Weights of a small mixture-of-experts language model, trained from scratch on English Wikipedia: vocabulary 16384.
Below are experts of layer 4 (counted from 0) of a mixture-of-experts language model. Rows are named router (the router's row for the expert), gate (a neuron's input weights, with its number), up (a neuron's input weights, with its number) and show model dimensions 240-319. Each number is 50 + 15 x the weight over its row's rms, rounded and kept within 0 to 99.
After each expert's rows: a language model's description of what the expert responds to; "gets" lists some tokens that make up at least twice as much of what it gets as of all text. This comes from a sample of Wikipedia text that the model never trained on. Tokens count by the router's weight.

# expert 9
router:48 51 50 49 36 42 34 99 89 58 32 63 61 45 37 41 62 45 63 51 57 38 69 69 57 48 32 68 25 30 54 59 48 18 50 57 71 62 68 49 54 61 62 61 63 66 52 70 39 42 32 68 41 46 51 49 25 37 65 33 69 89 52 64 57 52 53 65 59 51 32 34 36 55 30 38 47 56 77 61
gate83:29 47 33 50 24 46 41 48 77 56 43 38 52 61 62 36 54 43 69 31 68 30 60 45 59 63 65 28 38 55 51 61 56 79 60 37 35 59 44 53 58 60 53 21 49 48 28 65 34 46 37 29 49 44 38 38 38 52 40 40 84 20 60 49 40 48 44 38 58 21 64 60 60 29 64 69 59 20 45 55
up83:46 69 50 32 44 37 32 40 54 50 64 46 54 35 66 56 58 48 54 33 37 51 58 45 45 75 18 53 51 62 36 37 50 76 52 79 43 78 46 57 59 48 54 65 49 83 53 54 44 45 42 44 50 32 64 35 13 68 49 41 57 71 36 31 41 52 33 49 72 43 41 51 67 27 78 56 70 54 70 67
gate84:43 27 64 34 61 64 46 71 50 33 99 73 53 34 58 31 62 70 62 34 59 57 72 43 39 42 59 32 28 53 52 50 55 57 60 56 73 52 43 52 43 71 36 58 22 42 41 44 59 57 43 52 62 37 51 61 67 37 65 11 35 31 48 69 75 69 54 71 11 69 58 65 50 54 66 45 44 63 56 32
up84:53 53 46 48 91 48 52 36 60 34 53 35 60 58 44 41 56 47 41 76 53 78 46 51 17 67 29 64 75 54 73 42 30 32 39 76 26 45 50 63 71 72 39 10 50 59 47 56 47 46 60 63 67 39 65 64 41 34 46 68 43 62 40 43 36 26 46 50 67 51 48 47 52 31 58 58 62 12 31 42
gate85:61 49 48 23 64 48 47 45 42 64 50 36 29 54 15 32 42 41 46 44 56 37 35 62 67 73 39 64 05 54 71 67 60 36 44 58 67 43 57 50 49 73 46 60 24 46 64 78 63 19 64 67 70 54 32 42 49 40 30 57 35 67 44 72 43 42 41 33 20 41 55 67 53 42 53 45 65 44 60 70
up85:58 47 54 44 35 68 61 57 42 66 37 41 59 35 47 49 34 37 29 43 38 59 63 20 62 23 39 87 72 37 13 69 61 60 82 50 61 66 43 51 52 73 34 44 44 47 56 33 29 71 39 58 63 59 29 47 72 51 44 37 72 71 37 51 37 33 52 63 46 57 44 44 62 32 68 58 34 73 56 56
gate86:57 38 29 53 49 62 54 56 59 46 43 60 35 48 46 75 24 76 43 70 49 48 35 50 54 21 27 63 49 40 62 52 50 24 44 71 60 62 52 54 52 25 57 60 17 68 61 49 59 59 33 46 65 74 48 41 65 58 77 47 65 40 52 33 36 55 63 60 25 43 50 42 45 51 53 44 53 56 64 75
up86:31 59 24 16 43 44 36 46 64 24 46 43 54 44 48 39 03 70 34 49 60 43 52 17 55 46 71 41 22 70 42 56 69 53 49 82 29 63 61 38 86 54 48 55 36 42 84 46 30 64 71 24 66 65 53 59 44 16 27 52 51 52 53 24 33 53 60 53 22 44 58 25 53 51 64 31 62 50 52 30
gate87:42 41 36 69 57 30 37 25 40 16 62 39 44 58 61 46 53 34 50 56 64 47 86 42 50 64 54 34 51 66 53 48 49 65 44 68 73 46 63 55 63 43 22 42 65 39 27 64 49 49 40 51 62 56 55 33 39 35 77 66 39 60 58 42 66 50 37 67 54 37 40 37 44 61 66 52 33 38 82 43
up87:39 40 62 73 49 20 28 55 65 65 68 28 54 35 53 68 61 21 37 22 49 60 34 61 30 68 74 49 60 59 56 50 54 30 47 72 61 40 53 43 36 31 42 58 44 52 31 60 40 36 58 52 69 45 56 59 63 27 47 60 48 62 75 53 33 58 50 56 38 45 45 32 70 49 47 50 45 80 56 14
gate88:44 56 56 34 61 52 29 66 53 25 40 52 43 42 61 53 64 46 39 89 46 51 36 50 66 77 50 47 58 41 67 54 32 54 52 58 49 50 37 69 37 73 77 49 23 44 30 22 56 30 31 35 58 47 32 36 37 50 32 72 37 60 71 46 67 73 43 44 71 76 63 39 64 47 79 28 63 66 78 74
up88:53 57 66 34 47 33 49 31 66 72 58 20 53 45 66 48 30 58 84 22 69 27 83 49 67 36 58 39 43 56 38 41 34 00 40 52 43 53 33 38 52 51 69 51 30 50 62 89 75 71 53 39 33 57 65 36 43 25 62 38 53 49 68 42 55 77 86 58 49 25 63 48 45 37 45 58 56 23 56 31
Description: Table pipes and field labels in sports stats, charts and infoboxes, such as Born, Location, Country, medal, champion, season.
gets: "| ", "|", "–", "; ", "Born", ":"

# expert 13
router:44 52 59 64 63 42 31 63 63 43 35 44 25 46 37 38 55 30 53 60 64 76 61 38 31 56 31 44 31 36 52 66 27 37 49 65 43 56 53 50 45 62 40 68 33 52 69 41 54 27 61 52 46 56 41 26 47 67 59 13 37 64 30 56 48 49 44 37 21 53 53 41 37 28 72 39 62 74 41 59
gate0:46 45 84 56 36 32 56 66 24 63 48 48 33 12 35 29 58 60 35 54 54 74 61 65 66 55 37 38 47 31 40 76 23 64 36 39 38 27 51 57 48 46 37 40 49 66 47 53 50 45 38 37 59 29 32 52 43 41 45 56 48 60 63 28 45 50 40 39 90 44 37 47 67 60 78 31 61 50 77 30
up0:48 61 34 51 62 50 40 43 46 41 65 46 46 48 86 37 26 18 58 33 45 46 69 53 67 65 54 71 37 24 53 43 79 36 55 41 50 54 48 77 51 44 39 51 52 55 60 49 73 64 61 68 36 70 94 67 36 53 35 63 41 37 57 34 79 29 75 49 39 46 56 67 33 73 31 91 36 34 56 56
gate1:46 38 58 64 29 61 49 56 47 35 51 71 46 28 45 54 68 63 45 30 58 61 48 39 66 28 59 61 46 41 48 34 33 51 76 52 26 65 34 81 37 63 58 59 68 35 42 19 43 62 68 58 71 22 46 87 56 40 76 80 48 73 62 60 44 22 63 42 32 56 35 50 81 66 11 46 47 35 61 36
up1:74 67 28 28 28 58 51 76 45 30 94 35 50 52 43 52 36 60 67 45 40 69 56 49 48 36 29 45 53 63 43 58 16 48 40 41 55 57 45 43 51 38 59 47 21 61 34 43 52 38 18 41 59 52 47 37 56 63 20 56 35 43 44 47 41 67 61 43 58 60 41 66 55 39 58 49 54 46 28 57
gate2:57 69 41 50 87 59 58 46 34 56 50 30 64 33 32 65 76 59 78 27 47 31 20 75 61 49 52 35 33 39 35 67 56 47 26 42 28 62 75 42 38 46 78 39 47 61 38 66 48 42 54 55 43 62 54 40 61 59 42 46 65 45 36 30 41 47 46 36 59 63 30 66 27 35 28 32 33 52 35 42
up2:52 15 42 30 41 58 83 48 40 56 38 79 61 51 41 36 41 28 34 70 15 60 54 66 64 48 39 89 52 63 40 57 56 59 56 57 45 39 42 30 28 51 51 31 63 31 50 53 23 43 52 23 47 48 34 59 63 63 68 31 45 54 76 34 77 27 56 55 52 33 47 71 23 61 49 43 38 37 37 47
gate3:37 71 45 42 38 57 41 55 53 57 50 58 49 69 61 53 57 62 45 57 68 55 42 65 37 47 63 23 43 25 44 57 52 32 45 40 60 60 33 46 54 51 71 42 39 25 54 65 72 68 32 53 50 44 43 65 36 52 62 61 40 43 65 61 22 82 53 49 68 49 75 66 69 45 53 33 38 24 45 54
up3:28 48 40 76 37 62 43 26 65 55 27 67 51 55 48 45 55 50 40 30 55 37 65 56 56 52 41 39 71 70 38 56 43 53 38 29 46 41 00 56 56 83 76 00 48 55 58 61 36 80 44 57 38 33 29 42 57 51 65 34 42 53 52 39 68 56 51 43 76 62 50 46 47 48 58 22 60 55 65 57
gate4:53 62 69 65 29 53 47 11 54 52 50 44 64 58 64 69 62 56 38 36 79 54 40 89 36 42 55 51 65 56 55 53 48 34 65 44 30 45 57 36 55 47 64 59 72 61 40 46 64 41 49 67 50 59 51 57 12 46 15 86 44 63 52 43 59 61 43 39 57 29 41 97 05 49 66 61 42 34 47 52
up4:28 43 68 48 64 64 41 67 66 41 61 48 31 60 27 49 63 41 88 51 36 61 69 31 57 50 58 62 43 35 64 50 80 54 41 55 63 55 58 44 34 63 44 72 59 42 58 61 42 94 55 49 48 58 47 47 58 38 44 69 26 74 49 62 43 35 41 38 62 48 39 51 54 68 58 41 20 32 60 70
gate5:51 46 43 28 58 53 43 72 27 51 63 31 37 44 32 59 49 51 29 36 67 27 45 80 48 45 53 34 44 61 55 41 49 55 32 43 38 57 69 25 52 54 40 71 55 65 61 47 41 35 30 47 60 33 34 39 78 42 60 54 81 33 99 36 75 62 34 38 53 43 49 50 70 30 62 60 41 27 52 42
up5:50 67 79 61 47 35 43 29 44 68 34 52 28 27 61 67 59 51 27 51 30 69 50 53 76 34 38 45 61 27 47 56 49 42 35 54 32 29 33 27 32 26 43 62 42 39 50 30 38 62 67 39 37 98 44 74 62 42 53 63 22 71 70 43 45 48 30 23 42 33 55 49 35 41 46 38 40 50 26 30
Description: Prepositions and clause-linking words in running prose, like with, to, by, because, despite, according, plus word-final pieces such as t-ens, dep-ending.
gets: "with ", "in ", "from ", "to ", "by ", "on "

# expert 12
router:50 52 51 55 37 53 45 55 69 41 42 79 19 46 12 28 30 58 44 59 49 87 59 67 49 35 26 82 54 42 57 29 35 53 47 82 56 40 34 37 54 60 54 59 63 70 46 45 65 18 60 52 34 63 44 12 71 35 42 56 42 65 73 62 37 43 66 54 69 76 45 83 37 49 56 57 23 34 43 54
gate0:30 43 60 22 53 59 68 52 33 56 46 43 35 51 54 29 50 42 33 59 52 67 56 38 49 35 53 41 16 58 41 34 53 50 16 57 54 47 62 59 44 47 69 57 65 42 35 66 63 34 53 59 37 27 31 51 39 38 73 53 47 54 43 67 50 50 51 54 57 87 84 54 51 27 42 42 39 61 54 51
up0:85 71 51 63 65 56 57 53 24 39 52 19 48 70 34 63 48 46 44 26 65 67 43 50 52 90 56 64 41 67 27 66 34 49 51 42 53 58 36 45 73 44 53 30 50 51 44 48 94 25 76 66 42 35 45 34 66 64 59 50 45 49 60 54 55 63 63 66 43 80 74 47 47 42 26 65 58 48 28 26
gate1:15 46 41 15 44 52 56 50 34 33 48 21 70 34 47 54 60 61 67 65 51 68 68 67 49 33 62 47 40 57 49 59 37 70 07 63 43 74 53 39 80 44 51 44 77 46 68 81 70 60 63 45 53 36 47 41 47 56 47 01 70 61 51 54 50 26 48 42 51 50 37 41 54 57 51 47 41 54 41 51
up1:22 40 61 61 50 47 59 45 47 27 64 35 62 40 45 56 38 44 38 36 50 61 67 53 73 55 35 26 70 51 42 67 36 51 31 33 49 68 60 30 40 56 41 28 39 60 79 38 68 37 44 44 48 69 23 34 53 64 65 54 49 53 55 08 47 43 44 48 52 41 00 43 52 52 66 35 57 62 34 40
gate2:43 47 50 67 29 36 54 46 43 44 57 49 61 46 48 42 44 28 65 48 72 49 41 40 15 58 44 46 43 52 34 24 39 52 52 45 56 50 56 40 50 53 54 53 28 24 49 66 38 34 47 54 59 60 50 26 40 66 57 36 37 54 85 69 42 49 51 59 15 68 54 49 36 60 71 37 18 42 65 42
up2:22 51 58 57 59 51 38 48 47 59 71 63 15 49 42 28 56 51 56 51 53 64 65 68 57 44 36 42 48 19 51 35 39 38 69 59 29 82 46 78 39 56 29 47 57 48 74 55 50 57 79 71 59 59 44 68 42 39 22 42 57 69 22 35 47 55 55 36 70 16 68 18 41 70 39 48 51 50 62 38
gate3:64 57 34 48 30 62 38 47 69 51 70 42 54 41 62 61 47 36 51 44 59 68 78 61 50 72 54 51 60 35 59 40 79 55 61 66 49 48 39 59 57 58 10 35 64 45 63 75 54 59 57 43 88 50 59 46 63 40 56 36 44 51 39 27 97 38 37 23 53 57 55 34 66 42 21 26 36 48 62 51
up3:61 57 57 62 44 49 21 71 67 57 53 60 48 56 76 35 43 71 33 71 70 42 63 54 26 54 18 73 38 46 39 46 63 65 32 68 28 59 57 37 55 36 30 82 52 60 40 43 41 45 29 38 35 67 74 69 29 46 44 27 45 42 32 41 26 38 53 45 67 79 50 46 64 39 48 67 33 50 35 40
gate4:49 56 50 40 34 91 65 36 27 32 25 54 42 65 52 61 25 76 56 76 38 44 41 33 25 30 47 64 59 75 68 49 77 54 38 51 46 32 49 60 75 57 25 52 53 74 52 68 52 47 10 41 43 55 46 40 46 70 66 48 41 31 86 52 67 35 44 47 68 55 57 34 47 33 98 45 53 52 39 48
up4:59 52 69 37 42 70 67 45 57 72 82 52 36 53 58 63 42 48 55 45 57 41 35 43 07 61 31 41 66 72 30 87 75 43 44 54 45 62 62 58 59 44 47 71 49 54 44 41 24 44 24 39 60 59 41 86 46 22 44 50 56 67 23 71 59 49 27 39 54 61 55 51 64 58 41 55 36 59 55 65
gate5:40 43 41 57 85 54 35 36 59 67 48 39 35 50 51 29 67 15 47 35 41 32 32 55 50 43 47 56 43 49 80 31 41 50 58 35 73 38 40 35 87 46 52 34 71 58 66 60 38 14 29 49 71 45 49 53 51 47 60 64 45 51 45 46 46 30 43 52 67 73 39 22 59 31 35 48 29 59 61 56
up5:56 48 48 40 19 45 51 27 57 56 74 78 53 50 68 85 43 59 67 54 60 43 59 47 50 34 44 25 73 19 54 42 54 52 44 55 41 50 61 52 28 37 69 46 38 43 62 64 42 68 79 62 42 31 56 45 27 87 33 44 39 44 22 47 59 80 38 54 41 35 60 65 53 61 47 42 65 24 21 56
Description: Function words such as of, the, to, his, her, their, especially of in agency names like Office of, Bureau of, Council of.
gets: "of ", "the ", "to ", "for ", "his ", "The "

# expert 15
router:65 77 40 42 59 41 28 69 62 40 46 44 37 35 44 12 72 45 43 61 52 56 64 36 58 27 20 61 39 39 69 50 41 56 48 48 81 57 43 40 58 52 33 51 65 48 53 63 56 28 58 35 73 52 53 50 50 55 55 57 08 36 62 65 62 50 73 48 61 73 47 62 31 61 52 29 57 71 70 70
gate0:56 60 27 56 64 62 38 40 39 49 69 44 62 51 50 35 55 27 59 54 48 70 59 67 51 33 42 57 49 48 52 37 46 85 27 53 10 56 38 42 65 31 38 45 52 60 53 41 52 69 83 53 67 43 43 41 46 39 54 48 45 54 34 33 46 55 48 42 55 28 34 39 61 60 43 40 30 37 53 36
up0:64 49 65 57 58 52 72 63 30 50 36 48 65 53 48 43 58 50 59 52 34 47 61 44 54 35 93 58 39 44 46 52 38 30 55 49 44 41 37 41 50 32 64 57 25 42 71 55 33 79 73 53 31 42 48 59 44 41 54 44 64 28 47 68 34 69 35 52 24 81 47 37 67 32 11 34 34 58 52 48
gate1:56 71 49 55 54 73 42 41 61 41 52 49 05 53 78 31 39 50 67 67 35 55 50 38 52 35 51 50 44 42 52 52 36 61 75 26 68 44 86 38 60 55 63 63 33 36 46 72 37 48 51 49 53 51 58 31 42 38 37 69 50 50 34 58 78 49 62 51 43 39 47 30 70 57 44 62 34 26 31 25
up1:42 23 56 57 48 38 61 56 39 88 15 47 49 47 40 64 39 60 47 46 54 42 59 65 44 29 41 43 48 49 26 40 56 55 40 75 43 25 34 42 57 32 62 44 77 35 59 30 52 46 56 78 26 69 41 72 51 50 43 44 60 64 76 59 48 20 47 62 40 78 69 62 21 39 51 51 48 69 35 78
gate2:47 42 53 44 37 46 52 29 54 48 61 52 46 80 28 53 48 82 23 52 36 27 45 16 43 60 79 30 71 71 47 41 51 49 63 57 67 48 40 56 35 67 24 60 37 65 68 36 59 75 39 48 34 44 54 62 52 49 78 09 66 36 68 77 83 45 61 48 38 48 69 58 75 32 78 35 48 56 35 77
up2:48 53 48 61 56 66 89 19 28 77 64 36 63 71 44 41 53 58 86 34 42 47 62 45 23 56 52 68 59 57 54 41 44 54 83 40 62 36 35 69 36 37 61 61 47 31 46 64 23 24 33 54 54 48 52 22 81 51 64 70 51 44 61 44 72 47 49 26 27 27 65 60 43 59 59 39 16 43 38 61
gate3:39 65 39 62 26 62 27 48 39 57 46 29 50 50 50 53 42 45 42 51 55 45 52 51 22 32 52 44 56 40 47 61 66 64 11 47 56 65 61 45 66 67 69 31 25 50 47 45 48 36 55 62 47 51 49 39 51 80 35 62 30 59 54 84 48 59 41 66 65 48 54 34 37 15 71 53 37 25 85 68
up3:46 55 47 49 83 40 71 52 53 45 62 50 56 76 64 48 76 53 43 60 54 44 22 34 83 70 46 50 59 58 18 37 26 63 61 54 40 32 66 46 73 27 20 63 68 56 55 48 42 61 57 42 66 63 62 66 57 27 57 34 55 17 52 39 44 70 48 55 55 68 44 62 47 79 57 53 73 58 36 32
gate4:32 24 50 74 36 46 77 58 48 63 43 46 62 56 69 44 45 41 58 29 83 30 50 69 60 77 63 53 62 99 16 88 33 49 35 26 39 53 38 45 60 31 68 62 35 31 53 15 50 41 47 24 46 59 50 51 46 46 66 24 43 78 51 33 49 65 41 48 71 79 65 44 55 74 52 62 54 71 48 54
up4:39 38 40 36 62 16 52 37 59 24 51 65 47 54 65 64 37 48 51 58 44 24 51 50 41 56 75 34 52 34 32 61 45 67 39 45 44 46 79 43 59 58 62 27 35 51 39 62 67 38 31 43 42 56 46 73 55 59 60 31 29 40 65 58 49 67 43 45 42 48 31 60 55 44 61 78 53 31 91 16
gate5:42 75 47 51 48 46 32 54 46 62 50 46 60 30 37 44 39 42 52 44 35 73 64 64 48 43 48 48 61 32 60 30 61 52 51 65 57 75 45 82 56 52 48 66 67 42 66 64 48 56 43 54 81 59 21 52 71 35 51 59 64 44 63 46 39 63 69 55 35 44 35 38 61 39 30 67 22 43 59 78
up5:54 25 40 41 41 45 72 68 52 71 58 46 47 68 10 40 59 60 48 47 57 63 52 47 54 60 52 64 60 83 42 74 68 58 47 62 48 70 47 39 68 60 42 40 72 58 50 31 33 52 48 46 70 49 60 47 35 50 40 75 50 64 45 52 55 39 66 27 70 52 50 37 30 24 87 50 44 80 63 55
Description: Subject pronouns, auxiliaries and main verbs at clause starts in narrative prose: He, was, were, been, went, took.
gets: "was ", "is ", "he ", "were ", "==", "are "

# expert 8
router:35 34 31 47 42 65 65 77 63 42 78 62 31 41 40 46 69 43 50 71 58 67 58 52 43 52 36 45 59 56 67 35 60 50 36 49 52 40 49 57 71 59 49 35 52 51 50 32 23 31 48 19 65 43 68 32 43 57 41 47 56 49 46 55 53 33 66 50 41 66 63 74 31 57 54 44 46 72 58 39
gate0:55 53 40 63 55 65 24 26 50 48 57 39 56 45 37 81 68 81 47 31 52 66 32 49 19 30 33 67 25 39 52 54 41 38 56 41 60 48 35 80 37 51 28 78 46 45 44 41 48 73 41 59 35 49 55 61 64 38 47 89 66 27 70 33 33 45 44 54 91 69 52 27 57 36 54 81 65 76 56 60
up0:54 38 55 21 71 34 66 27 46 58 51 59 59 42 71 43 50 60 65 09 48 63 48 43 48 67 57 68 77 57 68 54 47 55 49 56 21 45 67 49 66 60 55 60 34 66 45 32 49 44 66 63 64 41 39 62 78 54 35 65 48 55 71 43 29 55 44 44 68 52 68 37 70 52 69 64 63 59 65 36
gate1:51 45 52 21 44 30 32 75 51 60 61 48 53 62 60 39 23 68 40 40 32 59 51 72 51 30 34 46 48 66 67 48 49 51 52 50 28 61 22 43 46 55 27 47 68 50 66 38 71 29 68 39 48 61 34 39 37 37 75 79 70 74 43 72 45 36 69 48 59 87 46 54 58 30 57 50 48 56 43 55
up1:75 23 70 31 68 48 49 31 76 58 50 73 79 39 41 68 67 73 49 81 43 36 57 47 78 36 45 54 37 43 39 43 47 67 64 19 39 53 60 37 42 39 85 35 45 48 68 63 45 53 28 38 58 30 76 49 67 63 25 64 63 68 32 34 23 53 43 80 68 24 42 47 55 64 29 58 37 77 62 81
gate2:78 50 27 40 46 42 36 45 50 30 39 69 65 43 53 40 45 77 48 41 53 58 37 43 69 35 40 66 35 47 45 48 72 47 68 32 66 52 31 43 58 69 50 94 83 37 63 64 63 69 43 74 64 29 71 49 03 36 75 22 39 51 44 20 69 60 53 60 38 14 42 89 31 35 39 52 57 65 43 55
up2:68 63 53 34 51 55 35 70 38 64 59 36 40 57 71 61 35 25 59 76 37 34 38 36 66 60 38 54 41 38 44 62 44 36 65 39 47 45 34 71 36 70 58 28 61 53 64 75 72 55 21 46 38 76 30 58 53 49 44 65 44 31 50 44 25 44 53 29 62 66 88 30 77 43 61 70 29 45 81 72
gate3:62 47 63 60 36 56 59 69 71 39 44 41 39 68 37 64 62 48 57 44 45 78 33 52 32 34 60 59 55 53 26 27 65 44 27 49 43 54 50 68 31 65 58 62 46 55 36 34 45 74 48 37 40 74 54 34 55 43 47 38 40 34 62 32 40 47 56 50 27 44 57 25 45 35 57 45 64 31 70 30
up3:35 47 34 46 55 58 48 61 64 63 60 29 53 40 58 50 25 55 62 56 37 61 29 51 66 42 48 53 48 45 36 21 55 44 43 64 51 73 45 65 42 26 81 68 42 44 39 68 32 28 53 38 42 32 44 64 30 50 61 53 35 54 46 57 55 57 36 70 79 71 44 65 47 37 41 30 55 39 53 54
gate4:54 52 30 42 56 64 27 52 48 51 56 38 47 41 53 06 78 54 42 36 80 67 63 48 48 23 58 34 49 41 75 64 51 45 42 46 36 67 68 32 46 27 41 78 53 51 53 26 52 39 71 50 23 63 58 83 41 61 53 70 43 42 54 43 48 50 70 54 36 65 73 66 52 59 46 46 80 68 44 30
up4:71 46 62 47 60 50 40 37 50 60 35 58 38 70 50 59 41 72 41 56 57 43 38 53 59 25 59 61 54 23 34 25 47 50 49 68 64 15 47 69 75 39 38 55 57 53 45 53 58 58 71 56 46 49 50 29 71 46 56 25 62 72 34 60 61 44 36 56 68 24 47 59 74 49 70 61 82 26 57 34
gate5:62 41 61 43 34 43 51 44 53 63 38 61 33 44 82 41 42 24 46 68 34 25 41 44 57 43 13 64 65 54 43 46 71 53 46 49 36 28 49 51 53 43 71 52 46 54 58 50 43 30 46 47 58 42 53 53 59 47 43 40 32 61 61 49 47 49 63 34 34 30 03 37 61 59 32 51 59 51 48 38
up5:43 48 55 41 80 46 24 34 54 42 53 38 87 45 30 33 43 32 41 49 67 52 42 46 57 54 47 65 78 58 55 33 50 75 69 54 44 57 51 52 36 56 67 35 57 64 44 59 48 46 43 53 56 60 65 37 45 44 62 29 46 47 65 55 77 49 40 48 45 38 12 40 70 25 58 30 31 65 33 39
Description: Periods and closing punctuation ending sentences, often after a quote or parenthesis, plus paragraph breaks, as in violist., 1877)., ".
gets: ". ", "\n\n", ".", "\n", "-", "). "

# expert 10
router:76 39 52 65 41 53 52 67 39 20 66 74 38 22 27 30 72 43 55 67 67 52 76 72 31 37 37 44 51 36 56 40 42 37 29 73 53 49 67 56 65 55 69 52 46 21 76 72 39 45 56 47 82 40 45 35 35 44 62 46 39 51 43 51 49 29 61 62 54 31 40 62 43 66 34 36 23 58 40 39
gate0:72 54 28 59 52 62 70 64 75 43 29 73 50 61 76 32 60 56 41 78 79 49 08 36 61 77 27 47 59 51 57 58 47 42 59 46 31 52 43 32 73 40 38 20 59 60 42 49 79 67 65 39 53 85 50 65 56 53 52 29 50 68 48 50 44 42 54 63 25 40 38 42 64 47 39 36 49 26 49 64
up0:56 72 43 43 53 48 48 53 67 90 71 30 62 48 51 45 54 55 66 44 46 99 58 52 62 60 22 36 71 68 52 65 39 99 36 23 54 68 20 29 60 47 34 47 43 45 73 27 46 46 66 45 56 34 79 36 50 32 59 52 54 34 63 46 55 52 39 35 40 39 41 51 65 57 53 53 34 23 57 70
gate1:45 63 34 35 33 69 62 71 45 50 57 45 51 63 64 36 55 40 45 70 56 59 46 57 48 27 25 77 56 24 25 62 40 86 81 51 64 80 62 41 48 55 16 26 67 24 46 56 33 55 42 59 53 40 47 80 56 44 43 49 42 40 83 29 39 59 47 54 64 24 44 42 52 38 21 67 47 50 33 47
up1:33 70 46 46 44 76 74 33 20 67 57 60 73 35 66 55 50 50 58 35 58 60 47 67 64 41 46 64 50 58 50 52 52 78 69 44 46 52 39 35 29 41 78 61 55 34 56 47 32 37 52 57 23 14 48 37 52 33 58 31 63 60 42 48 49 54 61 57 72 62 49 40 76 48 44 34 27 49 42 50
gate2:43 64 41 13 49 54 39 43 62 48 37 63 66 27 39 41 25 66 55 63 28 44 81 23 52 54 55 39 48 66 17 86 32 38 45 53 42 65 24 46 56 52 25 60 59 49 22 40 25 54 30 59 43 78 64 56 50 48 51 39 17 97 40 35 53 56 39 42 51 51 62 44 55 23 56 44 42 36 69 45
up2:67 57 52 43 74 53 41 40 80 58 66 49 38 51 30 39 76 50 55 22 32 48 47 64 48 55 55 55 28 46 63 44 53 29 57 28 66 76 29 52 60 46 41 49 44 36 23 44 26 54 50 60 24 65 42 45 46 37 18 50 12 41 65 56 37 57 32 48 40 48 51 45 37 56 56 63 10 48 33 42
gate3:78 38 69 51 56 51 56 37 53 64 36 56 47 59 48 54 28 40 50 36 59 69 59 52 81 60 29 62 41 48 52 69 36 64 42 68 72 40 51 50 61 44 57 21 56 67 40 40 38 55 03 46 08 51 79 48 50 56 49 44 34 65 61 50 72 75 53 38 55 54 50 17 49 49 37 45 40 27 75 47
up3:53 51 79 38 59 51 25 61 34 57 57 46 43 50 53 52 48 74 61 27 43 54 51 63 45 16 52 23 30 50 39 48 58 63 80 31 58 36 36 37 42 25 58 50 50 39 15 58 41 45 48 68 48 77 47 53 59 57 45 54 70 41 64 35 46 53 61 45 36 37 19 65 47 50 63 53 50 46 48 39
gate4:50 34 49 44 52 78 36 49 43 70 62 25 55 55 43 48 41 55 77 82 53 83 69 34 61 54 48 47 48 31 39 32 22 31 54 33 57 71 50 58 49 61 51 47 45 54 56 72 59 37 40 42 43 79 43 37 49 65 55 44 67 40 23 43 46 36 47 44 30 35 29 49 31 44 39 74 64 37 79 74
up4:47 58 68 67 75 56 28 71 49 46 29 43 47 51 57 42 55 47 64 73 59 40 64 39 34 52 58 17 37 22 49 64 32 47 64 58 52 43 36 36 81 29 18 66 41 46 33 58 56 40 42 59 51 80 45 48 38 85 77 67 38 66 59 33 54 54 39 62 50 54 66 49 74 50 85 51 53 47 42 35
gate5:56 61 50 21 50 21 53 34 65 78 19 46 54 67 43 46 72 64 50 56 30 52 17 35 66 57 41 52 53 55 87 42 61 66 65 40 49 47 53 60 61 38 64 56 40 14 58 40 87 41 52 58 34 54 46 31 84 39 42 16 59 51 60 70 44 71 65 44 68 36 45 49 65 75 52 76 40 21 54 80
up5:50 50 51 31 33 51 77 37 25 79 55 45 51 40 56 43 49 76 63 48 64 47 83 70 33 58 54 28 50 60 83 62 75 38 36 45 47 68 57 67 15 62 67 27 48 65 44 50 34 55 49 45 64 47 76 52 89 35 29 50 47 42 27 17 41 65 44 41 27 46 16 47 43 57 47 52 56 45 44 41
Description: Commas and list separators after names and places, usually followed by which, who, and or but, as in Nepomuk, which; California, Berkeley.
gets: ", ", "), ", "in ", "to ", "\", ", "at "